config.yaml
d_expert: 112
lr: 0.00388
decay_shape: "linear"
Below are experts of layer 2 (counted from 0) of a mixture-of-experts language model. Rows are named router (the router's row for the expert), gate (a neuron's input weights, with its number), up (a neuron's input weights, with its number), down (a neuron's output weights, with its number) and show model dimensions 160-239. Each number is 500 + 50 x the weight over its row's rms, rounded and kept within 0 to 999. Numbers have three digits each.
Before each expert's rows: a language model's description of what the expert responds to. This comes from a sample of Wikipedia text that the model never trained on.

# expert 21
Personal pronouns at the start of clauses, such as he, she, it, they, him, often after a period or comma.
router:505526413523471474498507462491540546540512547526450487542487481412472515475541438447531576482540464504498519478480394452506625469485480469459477493504449568507502398562605463476520556458454545520463513461566409495447531468491602445385580473
gate0:592485574468439456491413483600418476486466490468485427502516459580537508478552519469541515494409506412581536483482528488488500523399520530509475393466532457482535585465470462547564541493548441462486472478462451587483532569546640516504436486
up0:466503491479465506456465591535529506472435504541547445601403467486524598455470493465562549542466515583475490531496528569515621614520411501503455414473564522520559496460624456604473520514515484494429469561503544562504601492501496609538472586
down0:506422509516538405455479505490474484459455497571482582455590487517459491449485465457517533431552479503492475418548444457515526486634501585513415612571526591476521494461449492545498475444380495428613455535446426404557484470528519489475553432
gate1:541529533478548470445496586527485566445560496532540451482548593506387492481655527599519489445538522560547461539386460503497456526550529586557600505460463472464506580435563448485474505472492425503477457569522504458519538486428590498498510544
up1:532526465617562468419495453398486476533429541464477599430509476543519498490495525382466554518518485448431464507534564497513514484571529531534461428515482487547519492531606546473466531540503537513507513455376472499525584562549500575425478515
down1:495520567478381493469445485492492450481436531499572491418546578455495430499541502573459499416559517477504470496575559488579474508450584525440568546487410543517505587521484458526554500599433481522498483555431429494571488515458491519600399476
gate2:525427497508419525568516429550583524571517522521593479498565519470596384491501454485479404493537447502465593430407566485518492558554507619455433537477562493482428461411461475569489420587512497512472465540530511482395525541599522400465456408
up2:500600613484601503480502492382445534434492498449527491460494393425496559569489571463563559536453473564516408605450466567434441421485452481524473446490387521526530595484551504534432563414504562568492545522460503516576452451518488583396496567
down2:499435434514377449599495506500540588497513536524486568399537500512507507428545408502500517439506505453505533443579503417567495561486401460551381534535533475512503427459488476520526446583520502479612529488475426435466599575479578515543574453
gate3:511459452524434541474485434505487474535535470502506417465547547443405447496509544601576477457559435538483367557559514504524485524473473465479445536452481499534481499440608582493454534497492527519516456434521512497510557577553490505534523549
up3:555424486462507524523525539505570541474534507555474430595485483483537518531444439554460390428519485513458469547549494530481506566513547504590527411471490543570502434541530407459408570422578430624475468633526561501509497501479445457573519554
down3:463552567482548446437443476462453487511450470458519524509564542509502595599515495447404498433515464543549515562489419518516480489492510538519414524565522480559536522544498486440464492545462471575507450573434567562466462440594539533496561491

# expert 14
Middle and end pieces of place, club and personal names, like -ley, -ton, -ville, -ford, Ham-mar-by, Bus-to Arsizio.
router:500418509478570470522441464511498454471530604535436456423374511443516447542431461488600426406442516607427516522533464483503540501438449456509584525487480452512518482500535528518382482481598434466475511520502606478542490458521480502525467476
gate0:480502553488365519511474500471513460527462491556451557401438515569568429454526556390481510476481465458620521578527523378470608507403544472498546522506551450417511667489461488531440540448487496523514499461371435529484494472508570541558492492
up0:503494530500527498535466604493511498524385507494571438528440463389551489500493509498471520534571537474507432546426564586522517548516542519494480463421507553558590555533605476597488463476508565515413458497536586514539577447538514571593353547
down0:477449488571573491476473506469481466459500491510520417604465577477494486394464434511501513469520549489561524523487421419589508599564554464593430537562481631535539488417431517479553432437480545464569455482522505490600435467478428464509552484
gate1:515523474589487481447417567581480551522557588619560463484535458473390467516560583524556481461450553456497527499446504529503526560496459516505534435505487513513488511527488535385523548500529420509508557551518566399516537427479572468524467532
up1:536473483489520505419479451457515530606383453498461554469510514531460558564614508522506527493491544461493429595466567434576554424527465458398480405465520529566487448482561541574531522551511543534544514492504468476453586489462454548618486515
down1:441565503536468484488447517506541472517446525619523467530520516468425481525443468574553464522477475365524503489588516504594458463414419523523524555424449533483522566495423463458535579554516482445484516486424440428457550507453488560580499543
gate2:487384533557479508570522455496549522522522591565531447489467498537568480500504442462474333499457460485449625473437510506494562554470465471496451465477484500524473564411474622582480444590496456523495456547513558476453614528550345410478529492
up2:587528572469537441409432511420458493437479501557497481553551433495486567474492564467493530540517502472502360650396471504470575507564564415578485478474460525513618548501565551469548518520491452527453428545446549430559456516520540506466504545
down2:486435533525450520615490518525587576514433474504519522454558598550551397514508510484545505460544552433482591473468493433561533543526557505575466505514520508541417457475436541377420390550536533471457456444453470510541489520587528512484526509
gate3:525439576512381480512480520476570515560500504516491423473567453452471486451528551526541424514478499503502404526452535555536551501472554458479517521449487509473509511427550596595528532484485498493595530484508520467382466545530481489450487531
up3:513483451453480535529518538479426472490500480555471595456473497479561476447500454436476525495455511549478479502503534517475590497495508444524531579543486621570464459544516540465462523421514454471484567597476521461548487530443519475539487466
down3:499547552531467456460469430503443483469566447531492553476514473537434575578476485457456523503591435534538518457515446498403477601379539585523531406524509511544526619512467506514457480542533517501564432504455551559415456529503481504465570455

# expert 23
Sentence-final periods and closing punctuation like ). or ." before line breaks, plus abbreviation dots as in St. and no.
router:540479462532514525508513488447547501606480546422505434533523454469455452555536464511547551493517440466434526540605456515549500458525496408461464471465490548392510490539512445522553509442524422447463586449447539511559508537425563535506592451
gate0:534516507528398479493537431586521453596473467539487540484551427569498557468536573493520559423437447466627529530514475500549483562434536539554535463443578483444563596555544521579507521494526529429519518486457479571594473586532419512446476385
up0:496478468425517454588471575570533538453469539488519474504477524441513502504409517504548595489458514502469452509452563561514490577465506505509574441455436443526517497477632481592480480530498547565432487528473530474529462433533523578584448568
down0:491463409497497516509405534466402493432495480561516537641543544506506499438481387547525530474486508475408502484456485424540562517546554459466394484472450577498556484499515472442514507504460528429566501564480528494510362501460430533445589516
gate1:546572423544568422413476597554477425616563614554581484539578430484502529520504544580471565505454488502503483504481523577487483500500588554521564436494527499529509538385561536548495553451495416518520431601466549534606499527491522486439500445
up1:606462529449500456467494380409511506636390528454464548497486434457507608538554443504536519517533554595520417563491482493495494513519440417462547480484570464573508528424512527500496525493509489476545492471465516519536560480453440560464515550
down1:511421513569409454448523451448446394456442515525478456579523504475465485525502512573492482583492476455553530526561546492495516443533449516506583534515500510504466552526477378520533519555481487489512534573483475545453615456450505500568485406
gate2:575436491550455597560528459519562518582543486550519521542514414561556406533414405389406364489548460576495601527442483500508437542460500474514442528544507437464393534439470496574422501498514533469504444493517547466514513510534604423548441501
up2:550563617459535483463415478420437508419406559534537469477551509458524550494539545500575539416457473464536459536492465567471548413601509535528522466524428594531534501517551543513493519476519563535432529537541459527502471499485505574462483558
down2:521315510498540544624434501492529484480491601529469595398492624481456441525517507434543482467528519452497514484461530449553537495478490457527500560457506574484464491522461521534416445522502494513520476441495493560411588477484535426500483481
gate3:459481527504382568422459394544561484522512445536470423482458485576415572454482580544606466502532479516506398475500494542494528485483490472449472502453412533606498475454500587620527536584524489494617586452465545471522548515573467480470481554
up3:481460545537548535483571475463478519437462469544435422519479457630558463482446485499556441547504426577528534559455498512547531558494533471548553400472511549609469438540561531470470540467564419591478586557503545501604419517513561449565502515
down3:556526452459527430447447490464504554452531545458514527544469527486432577469470541457475467460464485628610508533527403430446469582520556494417401429501515525519546502508403600475490431524513510444482519598437503549487460462480519491470489467

# expert 17
Unit abbreviations after numbers, such as m, mi, ft, v. in case names, plus month names and initial capital pieces of foreign names.
router:527496470483498421500545445492560528598466536471450475576546461466484450503539456446473607505556476463526442486522406487491588452533440477422502419533439625512470432555551440526503585464439566514460598394587463544472470441457577508421503421
gate0:417515522512443494533338387588506481477464482583481464535521418631543565450573549490551517458409500516591612457551491563437476540476527519552589474480503486466552572480482468592474480511579522462502556471458441515495466541531532534538474487
up0:425533610415548509496446530526598465468450538581547493586500526477561494483507544476565606534443517541423414451433527566454534561416516524459540422476524527521588525510540521616457546479507489526403496584540492466536530456467541557522502609
down0:558459516528540493526440421507482458478431502548507505518473602455421513504457443438519535545480502512441437530513440420524539486588511491447424502455526540513549451392446460454494469496445572401585501536447511457495441490474449468598527506
gate1:490554488493494494431455605509485517502570538531561497543523500573455471420507529540559492375530586523485450487432512577472538490476513559491517544508517506531499508514492480446413561467506381495483502612483483477549500491456530464443502476
up1:606448487433535527539449507414493515544432524453509559410476515470522585474517474497504533498559468409511431503495480484494563491526414496500543416429510499564448570451513454467493572532511474485529502434555508539507557606517443654433468532
down1:483547528506455447439504489478450434536456472575595509446467569416472416467475445537492462527603500457525458435501503573522399458459476553485601535518459551541613649507399391552593499600445537418486497519394440491542573518515492546534460447
gate2:541417476493468491576473456559545491548518565576502509448535462466514393503519443464463414453535411578475630605406567504513479487548512580510380504506524422457494440416463545531503449548458447460470411524583478515467577497555573398542447383
up2:504545631463526557431448500407423534418454476533542433460496407357505610629521528447572495477438423565528410546388481532421524404467480495507511442483394521464536544489569520505487526481538525553552561485552507479550437495508571530469474505
down2:488443512541403585583525442518584560552507554504505528476472639515474466406495434489470506460528542570509551404579482422584524569495476547526468462550543483505462423554502538464514442570507503491490480560469432482468518485470559509508515507
gate3:447453498486411583419447470485499512512444419418492437526471548467353478454612576520520423539519459553458429477478504422441487492436503470475485495438461500480483430462522490523423499544511527563605552498528482534500557618539561487531481567
up3:465418520469566546483503543439523511419525427559515536548520481510504514447480494536467400584477519600475481534439517544483507509471565533485580491487557576608506460620541523471494594382551442538476465570506542495574440545547503435561475509
down3:440553486454496452541423399496418533515585483491523498435512483525424473572591394493461499456455513584597487502619468444512472498485537552465483448489514527467538519540457501494563423491519412504431405565481561482541471484459545480417492410

# expert 2
Suffix pieces ending a word, such as -ed, -ing, -ly, -ation, -ated, in prose and in names like Whis-per-s.
router:483595529462553514584483511610459569477421517511543462539432493481588469489521384503582426467504572501506506561452463569537532497580443447565483482520497540513539480518510548479470531535426566431480450487500544533448552466509483479439472633
gate0:518551558441499511499494460530460408576356549443470415453476455551442509573513530486464520470406490482555535533533541449452455508463595552536526436485557424532582636508509413588510451397544425458533574507474413571482535530505639495529405504
up0:466472487449585532485434630526553522498440476493490473534438493525510469521447492564511575535477549488464433495371605487495514580505502463518505471437497458443548530601613442625549545508564499467494516475548526472582540514408455489563382562
down0:453526435539490511505485471493487497531549487523527506488471497570525518392451404489521492513495485480468520458539446466500587436536518477504525518507489619481520512503490498471449491518444480395569380537493433429495423465492469507532519525
gate1:469591516558502506433500488502403514575498477570561442463545479521414419513559463461525472403540563557456521460485431553502513512500433509443489557489500467492484532391564500458486577564557451545445438554488513522550475441418593473504489524
up1:435430495515532556476488520381491518439432437458423497530506482518495512531538551455462572615500450425580522538504540412455520469530482553507560432465487545549531534512503553509516529475479583512546515574533408498498684513452475583446514537
down1:533544491539483448388416446528511474472480458483523537457580524443461518450472441536541556476417468442591587455493508536535482474437504479453495387532463502419540498555397487432508590533458479453433561583460540472551522488400491499553407519
gate2:545394520536528542542496433471605499591453568483556507493490532519518406510492489542511479473478472514452650472495542414462521592461464511589417509563470350516411571450475555594512389644528513455501480561494506453429541465531457455613470521
up2:430518548497508492434464453413464501417451584567497412558566424489460497591521564459485496490444470511517419554413533505515601499536484437510490438486381545492551543443527564460477572528436530512411549496482562467493499453500490496409494536
down2:534478569479439541550531518478592542487483488454527480514507613470437429521474434497485440472494535462478537479556454443547580479490516486481482481587583516455456438465443494488513451541439510505600412507475397484401544570500531426460453551
gate3:442509460476420526473508452575530478375467506476493460448559421493366452449433466528509457557504543579525380461511575498501441508498477522432485509486365478539451532482592580558484569455520531441524529468499525481557561606496472526491530570
up3:539482534411515513600493552468555480514460520489530435558537476518488489472443464396551371494491557498454433501495515531414566612550463530455490448478544599534525487550542430528450581412628485486562412565499482342460436521489455509546489554
down3:557562481502473526531459479465473644467505446483550569477496566484484586530583480518483534482531533645561523620488497454461454521401624507511471406527505489528519549483529488408510503510519487528507466495494549432516533455597483544403515496

# expert 13
Individual digits inside years, coordinates, dates and table figures, such as 189-6, 42°27′0-0″, 201-6.
router:489399496486463530479512553571512542421451467495480490389546570489456541529459534456565512527464570561605500507461526493456464450494467577512507578461487496487434515525483537537468523579525470539555471512429528437586472468518509500455540543
gate0:535517527508375431647461439543494499501443497461532470528519499581521520446587647471499604441471580479572517486495506474491443486446524457516521432452519476467590564520460482553489422527518519473507560448452429538522441552519612532524426397
up0:429406483413526461545481518507538465422437568563548398588425503466599507492414590506535512469454533430429371487494616519521516598482405452462546406454498466501500560487532462540475530536480551442361471524543543462531515516494529560509459552
down0:479513482528519590498481452530465448412492518510500566491503477507514518513427375481450466485535506456434502528516492487503532474635474554542449536530471551553543456475456468452497478474510613460494433600539521456559462420445412561490648570
gate1:553504437537602459459491497467535484511518514499608547432575546531452528495512542505597507499511501528503459499420458497477440535517541533499579493488463508570622509466534534504559485506571535553480488538465426541571459519396539589482519487
up1:482500460527536472555486481452511525510479531546463644476524474421538544552515482418487559493522588486549496525485456460450520546657552485474523455449533505479568448502489532520489511457478520569519526499531446538517589450478455472479531536
down1:461542506479436397472468494430482437527482415626563425484527501436456468545554454527388538479478426471471431491492530501458376395458452451529541536517504555498444643609483472377564505543519459464441495602510482461519532478479522463487436579
gate2:534432470448439506582472418476557476521565538561554484492550405453468465512407508573452514488502497528459546491486519571544473530415521534447475492605504526506494510466492531528529525567499577442477395568489463503433503495490458447511450479
up2:567510547523567476534422496412455471474434521525573456485587440450461578530414519512514550464475415511534400485404489531514496469463403422476496552501461575562553520459550525506510554495476508502519454458496503382532449530458428522429520522
down2:506412384462463562529484502591615545536524563478469545503484606478534446509490478528458440485510529477529494388562484417554610484441446506555435482472528525498396443502442484495556466490505478486474383576455459516440562505520552439581469453
gate3:476451434517423460526494411598533482490421448494532457429546479590418453434523521499496469524537467527479400521518538441485495550424482421458585507497451475462503476431510597547551534568525546474514456421407468500487462609559580436539466492
up3:487418502446557574571574553480547529456531560493493443567548533570533497431463453465428414493539524575531523502524486515504627467549574532575556423481475616508460441554600455462462527438499534501495480595568443498489396525413480399515526525
down3:533513545500466412509529450478411557472550523526520521506534547580398471534433463584518517406479483539487550565552412456483466489445528559594438468518465542471531541415464529500523478550542584588509512506496495479555435453475550566492548524

# expert 0
Standalone spaces and opening brackets before numbers, mostly table cells and unit conversions, such as (1.3 ha, (172 lb, | 39.
router:383456483568494529469525488471550541460494399460522492505544476500440497440483522549450561542543483452534438396549590503480514478493536447565450578404493425500458474521547472549560558503490585474532492506446526481444428577470513462534521468
gate0:500546511530508540536372350559514508515436531599508505471418508607528508518587588481565562439446466473552523464507585538438554495476606465511478384417580475523450592466431483559456537490513445487518544489399464534472446490567644517533455465
up0:491501490480518530495483557528536516457416410527475534554492562450555519460495565560574512590503471458450486534456506580486521536561429495539539544453476466485575499495575447619521460456525480464411470469566535510552503445554458543540400566
down0:459511555642565505482495518537469488519515408545498499490616559505423544464470454486572533433543504444416494501520524460440579547533475483493415522463502503489518457398488453481409485513542511422690522591569501433508410488440537578565581465
gate1:551542516472522435470522574613491509517519624552549424476568446554480546533554509470558581387382510480537489490431557513472533453504512490543538498413512542485461557470542496455537534551642468527466409557477492528541507434502535520564516524
up1:522496519480543467500544484512514518621427499453444508422485510522457607536488458450481488464410523429570406563518552540491518534482524524517509465498529502554469534438529511419501589494574455491478462456504429528455561525508495556489468576
down1:487449598509492470505489521485503436501441500609461443422546512401454434443585438565502522469581495411437526431573566509498460507418554513440535551462491563608501626551382379513566535523414476519486485492470432551515554596474465543525369542
gate2:570385603491457506530564462558518490590549603551535499494484527463600389544562480515443452493553444559545625514353531524553482532544480526521443510490548491484423531484536577614549468555525566531527478523539502563493494551604532414503428425
up2:567541539480605447466471498404418500476417526538532522508548462498567543526485502458541519450444470491490453549452433528524497380511541557424503505481434528487533597543542510463447563456513505545490502499489475481571415445495495572470520595
down2:516451424546500489537500504470447546475558498462589471407561640451486492433487395593548501541506420434499537503522553468592460521490412407541370466551479532410536433557481499575460504535512504530402455519517475498408572542469598456524503534
gate3:468516455559451537512511403530599470455461418565482452512598449523421460537573539480438402431514576458501486488522503508444508509437475524460468583546395512523508516441553492622524465555543528597550505470468486498499476537562499457567569459
up3:470417600496550526455578560426556519471572538487487501569371548543631588431380527434509539522535526463536592494483559579588564488585479587513544457545502537572471450617514563434481592488533454569501425576525464587554526489522537487544437500
down3:494504484401559474465497456454463551411561501494554537476513516533474520581508453482455492449467449541501468567472530386399499503473481538446460472472501516511489490533435418487478448518540463541406489516474573558516436458493503533493532430

# expert 10
Prepositions following a noun or verb in prose, mostly in, as, by, on, at, with, such as "in 2008", "invited by".
router:520615558523407475514527520505498466538454544490546483512467594461459496537480552412482531506521515505521426525529534579570460601543608556412570488488494547476622551404454530518527556647531499498480417548384450469520521608541385474528456611
gate0:500483562503489585574496406533519490619471441463501568491490441541457512484555603490515520483469429428597567553537464413486493498518455530464473481553488490535477449609456526585505508429553507527502517463474438534461470505537590567482510577
up0:518480529442558412474489577434535500486417490488469434506424560378517602527492515477601573580466481476399487510441551540421479491474529463532540437556514426500558503499589516518469581439511557554479495461475530450582525485472488554542476598
down0:477453405543538545559524468524426464482431416544582546473513536555437502556547437474545509455496465446457431407497536406506638508553523590435390562472512590490486523478523486404491494439490560505603422536529459466600520529486517589526551433
gate1:483512457505517432419520566511520499637569452595575528506540485560492525535535500490498583425518547536425509406449503492522492476528445551542584494481485480502520534532468478527484388515584423576483431514470486509495527569557600507454450446
up1:527469515425549459455481447516526407601395545506429549503473492500512505591511531423500557494446500530596555557581461499514500544477425522448506475453532500485522532503508550471420455566475511523453462475550447467511600501469485526515532551
down1:575532505577435425530606526418482488472461505531520583376536529504533493507492441676526559548486535454519508542542504535479463475529504481485563549446452473455544564465364494629589542524508481480506566481461477572527481506553523529508466437
gate2:560481536483420516508555539603550485519509588544541436486569497518498363466468390471455459528555489468423598529435536426494519569539500469519498514581497373528468450493515564516477468476542568505542450448513519428485479476540523445510462424
up2:504535528478519522443451488489437548532421569494581465442563462498539545565530555460524563474417474457534427509424474528443543438515522504532550488559438567477544440478558550485510484575511495537518508500508564480576536446554502547500431545
down2:526391413443520556502598531543592468485591478555576533394503567436476478500503390566569491584441483424515481373443540448551393572561476560494412531412531544517502461520480512507537443476509578516530597579537436523475411568493504414487536495
gate3:420517537545458545372536434592486436508452441548560496502479569582436530480483503528465489485558466530452351366538500500459440444449485452480561416507435459558466471525481538511512438517500500497539501559483457517511550560551472453524576502
up3:429431515488572558582503521487528476511474541477494517634450535622516437379448450480525483435481533570477452595506524619574559526477470484559533428484506423511455486538507457449453587497515521535518510589473478503615404501511536488556471506
down3:469555465513568506521445455455393471472530461513486524434519493539466579586505532447460489486535422572563558542506499570510510485469521464456336474523452452440425496516431537504551462466444438581438463549471554536506466460456530478444520459

# expert 9
Head nouns after the or his, especially sports and career words, such as season, team, film, University, career, field goal, pitched.
router:519509493366530513525483513457494435543527586491537612447500504538568505589460611475552523445551540565513534573510472569525537468471453510478496395494506482522623532512603563559567519447522524519518515502500506561478538404489487523487400469
gate0:424492505509501477507461422524529509518536557483579589498503487581513473468509548438490536509504450456508563408505474494470521423382545512544539406506528423441519491555490468580533500470508474506446538465458483590403521504643523576448429452
up0:464575490575459491480436503466597481444436391494479465576409569556605599476514540525500606484470502522344468408432521522503568507559499528486515470411483515548500471563600480486554530441533521473431517572453463462571543503505523636445519529
down0:486483450518539528472502597546455472478409460537506454538568507528455488507452456573483462581446535542423445484555436426482578517515618568506457537521471587484451470492529392514590510560507546525545389541523508381565366452421457542591509507
gate1:584486503554558462522503632458496471549540506471560472486560492481419467494508535502518502493504572567540450470443487574479560575509532529494486501548451483489523529554469498489553503499523345618458383438464506453524445534534555509491529498
up1:549478536512506437487462459389429489561414493550476576496467498537628544417567467506541544505515459413494537557451445509485492496565384409453486415400628479572488604449524540576567479582595609490512485487573470536499554504548491559480496477
down1:561550441509456527452451468479439434542433469580481454424547513484454405442484518548439584496517606515464455430519521509563403435461490550457512493541517563488496557565422428484496548570473497477465478430389387466596457513507462498550323438
gate2:616444513486459506516457458518601498577500577504495452504527582516562361426521422538448424525446458557466593503475505556481555490487479527515437570498531375501506496420575523489437399554545561442501453491531485496423563549508537445509546461
up2:554548601540532487393449483458391509529479527527537504524529378434496584547535497517588548504416457521572461546433427496507551402458473547565535459509428555460541587538504542544445584480516559512485597374546550474598422442500465583399488586
down2:525423482494486510559518483536585625484500601570426526523479645521438398449560489560469439457498504470425575420498516485541507601438512496522414501507555580471481431482482497539473426498408481526533478543456435534414532545492539494570555499
gate3:494421497523437543428461462597591465546522452443486405539565528439488578462540578538571514515522499525467370473497511524403467402492620538481478556459421491488477550538516567626515502546454535540596574498461578535474566599596442566498482586
up3:547431530426482507502494580452480529457487483486480428561420475517503580462440450441497464438485567623403510520484535530461583500460587502602497474535511629503496510616498508477496538426537543548591446554540598474566460526559574493556529459
down3:580572526475609438476410453531385528497537550504570484521506521505509570512494591394517450483531491537557539515526524465472426487510569525584442515578503533491522600513513469513514495538432553525407457560478597536491497434537471541468559509

# expert 22
Standalone spaces before dates and numbers after months or was, plus word-start prefixes re, dis, un, pre, and pronouns his, her, their.
router:435540508513469482510431474543476529462568441471566489584468495563472507501474455544477475574476481455495557478464532452520535480591614389548411567463402373528459488530496515543523523480468468413516496557467465513453458629484534465574402514
gate0:553493496491528447452441397541481509590488431467512410534471442634532565377537554478556523524385448519454503514446558496446473454460477500580489433492531452488430563488532553562539500428591508568523497557527454571483571556563576511542487441
up0:417485515460457507518410609515618504482358488544539452617494485466497532461528515418588589505407457530461410470465505550512517578514547507461538452475504450576632556481539409568507478494435519487442519538535546481565634485450476566489481495
down0:473489495570501525441475516504465468492505560511483463465509544562517523486481421554509478526480512527421493456475478416549535529548537446432374596547477535539542555453479514474432540496383542440584429509527522520561420523446457479505496594
gate1:535457475486493504455503522471461497619487519498498436444567390523438533536454557561532531376499568491507455484478501502515514508500545527502545425565540503592532544503457484530510517557477450459473474592497431535518548461510570494417476566
up1:487492502457594425538448501473502526564529560501542579423459540513520544506530451483525543497484460517481386486526486478512521482599482422499488430412530421490491555437554470499567499514455507507511458461487504567516559515427461544517511534
down1:556469535502449443395475518449549431525552491513390579451477530444468498532566519603475505446552584425490458411551476591524457460397474467486524451499493607564462621503397459400546535520530535468451542581474448475497464461465554479548472514
gate2:539407560521480548506479437519554488600498576493561557515616450476582419520483522495466350472480453556513590513402539464455521531475467491568428493507483509498565532498499611583512444647494504513514475548533568523430555507548595455488422454
up2:515514591460509512364447553429454522465489557474478514517556356488584573538551617539577509507521485473503426509392466488476504444536522541513496371568385563525533571461496480533454596518560526518514543500512537407517407516542549457484472560
down2:570418501482480481579558496529585559493530656571474612362487494492454367465468455440485434454501486481508521451466482577604607634432412453520496541477505516542480421505507496533461464526496456498463492445480397497527546583569538430484589459
gate3:442479517612397424530425495477552469488426446543510498525539502464478451458526546556595440560545481535500373521456536448503472435536434502509477528534434502528523490434598585576483413597487494527500509492399481517564535456545523474488491474
up3:501441571458510506574514518456534526467456498507459483540465498521574494510430474470548476536556430495468556501554537573465433553526508406431539470543553443606564423527531538419513560448463528533548519520529559495499457498547532514602480466
down3:542488528514574409447471448513433489466584486486587557499468504550449530555544513473458466483492444593533506571458462485489544564436533505485373458451491453491520597505404447489456408559492491514492427524486549496447434491517520555489608436

# expert 7
Frequent adjectives, adverbs and quantifiers after the or a, such as as well as, the way, new, all, most, otherwise.
router:479588519491503541606539500504473509475616500467539484580511514513586560465470550472451486435525510485444612565415446458549514480483506467531394508528544569523480560416417399512594458533433547458583463505515457491608594548448563499590568464
gate0:509507601512499538497492396466456488463446482527445550534496508554474475527578526521506496465513462427641570475496492527540465491440516508537624456499515488460537694541509414533537568469495544542490557473437411557482597500527582504416481503
up0:427450584506612489562499577642586554474436532600436430574386575488568555437514539502626553435512526445519440468409525574458562545477479474549471422500489497525571519581555528546465591513453443500435576454524491586510500569558522516515442585
down0:506514495527545501492540488526462505436460457570555530576568606541422534491500391568474513500589476545416440569529446395614571556586515483488451515512444576504494482354551519503480479512535464482599501505522464479542374494456439542537467526
gate1:528484486575513448456470580599515435490513542444516434516574468465477466507477543459479467356530543564507463482433440525442465538499529515530481558529483499428495478513449593570482505436528389590480489489484465493512503494455522465473519603
up1:611502477519563510539546427432539490617453523522425565496438504515610550483537511453539536557497452432505477542550498502484511497563457467455527500399586507563460539552559498569500517559539584477582534531457506580519579503518482546533574568
down1:543549472489454541368471514432469431502482467580545476361523558422454409492459478595494525449566533477540428441576500552532439422476546564522498448538428558600437571515470476447546516492506515489477464481449416493546515483427491520566334439
gate2:560465571456418479511522379564631491525457609481556599452548502484550386457410468482455415477518521518411604512467469506450473518532534547460448534483576500501519510460533571595424432543434459498520499491568413472400608531528584473572510442
up2:495572590483533486476453532417407558474445554491569454503561404355567553522452573490548571528411427490510489568473464522505552419432553429509457504538453590526507546516531513464544537413463526523481537439497491461558456472525507519398491634
down2:502360489520458516567537511460562501542573548489439508450499533520434422449452445519518407426531485461572559475455527392470533517496399581468438535404544512503442416465487474505399431530530489497503476524439464443428542497519580498564503501
gate3:402548453560405548462399402547538375531440429470435433541543482482486498459449636523488478495536515516392433444496546561568544476391521490454560480559349520542480476480506595545500484524522450486481594513425540447423618520439463566503528490
up3:451426516438485520492422552442531503423467538451464493490489491491641490459531454475545468470415450586488498571446549568441563483489565499498549444463506512476504471597562482423471533548564536529471589580481522522540438472542496507528496523
down3:595558508421555434547471480499520483400466499532480539406446532526360601553453616470459466477560444527524545624469560543454441482456489475476393454533515453460526472579412534446461405544504460510543527497478506488484393479497515563522529518

# expert 19
Connecting punctuation and conjunctions between items, such as and, but, or, commas, colons after infobox field names like Phylum:, and table pipes.
router:522473464565562524438538552516500461490554440525542474373528539503411533462532570570470497579519477508484490474563588506431396508512558512475547464484587513392520516458446536417501464492546532495455565546498486505519465531593444540463385602
gate0:502474482537483437519499448580491523490427560456450472550535414550479557469493489506482532470453455508523608514588523505544529495498491584513477435507574452450524524544491453554544439482568581530492504494447413586463457526497644534448490469
up0:471523466450493462566498617605506498398470475467490471615454463442480574425579467515530550486483474556434475545511552537595489598524534502526539389605537521579528582555611470583463435506486554497497513546523503516571449524523536649529505560
down0:469502496587592462484529524475474489498414488542565553490572602458481512422431472475481596522490421487494468491512553508505587491568543493488480516482538544477518458437526481509565529499511506514456513449489533415588399393485501555486635554
gate1:583527512528603440548538494526398590545488545539557482510498563494462520481567539546504539443513582465450505460440468479485508479573565566475526479465484573565566530526471483511488500497549445549455440558553532497486553522434601477544555506
up1:551463545433557546529546403551532468498469515414425560506538535501506567502521524418503540486568556545560382593452498435556443563583528486491602464478504490542484543454504511575494573542489507473461411461601442495474570464520456558552569539
down1:501571579510558453504417520461583448534481484594540532476585508441427416593508485536501570450519548508497502429545492565544543445394451509459545491515441508547478514550531411474578533541459525490568432509443518396528477475533489540498367573
gate2:534397515529506525574552475464554506576538566511493480466515433520530450537469431477523463508510386505449641558454483507476486477526493478475396579397476519471521463445546579573469558524617516502476477547446579430477525490613470444447417438
up2:532491595484518393477461552407455547432443546568510437459477361476554565576487506460626579446478408436496417592495484558529573420511450392478470477518385582474566550498628526427529520506512587552504455413516538445544483447546465537471471482
down2:492441461506477417558532495537541560501605584522460501435520584486471499531497409507533501495484438481492497531453445482471456594459536495478530540452516485417496478581456534546502518423456503487485488499551532505436452548448538461568560522
gate3:481547408443503462430484446501523472503458470556411565503572499528403475392581542631496400465518469549446447545452478531410538530413502525480546481470455533553511447519494578498491491406416556500527509473448510466517511568516441534527497522
up3:525522521540507564529452549531517491483497513540529444531447460554536516455485437462511514517443465549561512526497509553520551515546575551501554510525512563544533493553467409508459532470500438509456485565483601497509415567521456429582547523
down3:555557513455497517425537458426420477451518467549512519517503554467487546501467498484471547510560374579482538623475540466437451466482560492510561517538480531415451512424504619439483469528469459502469502539432564528480487478554544487519613474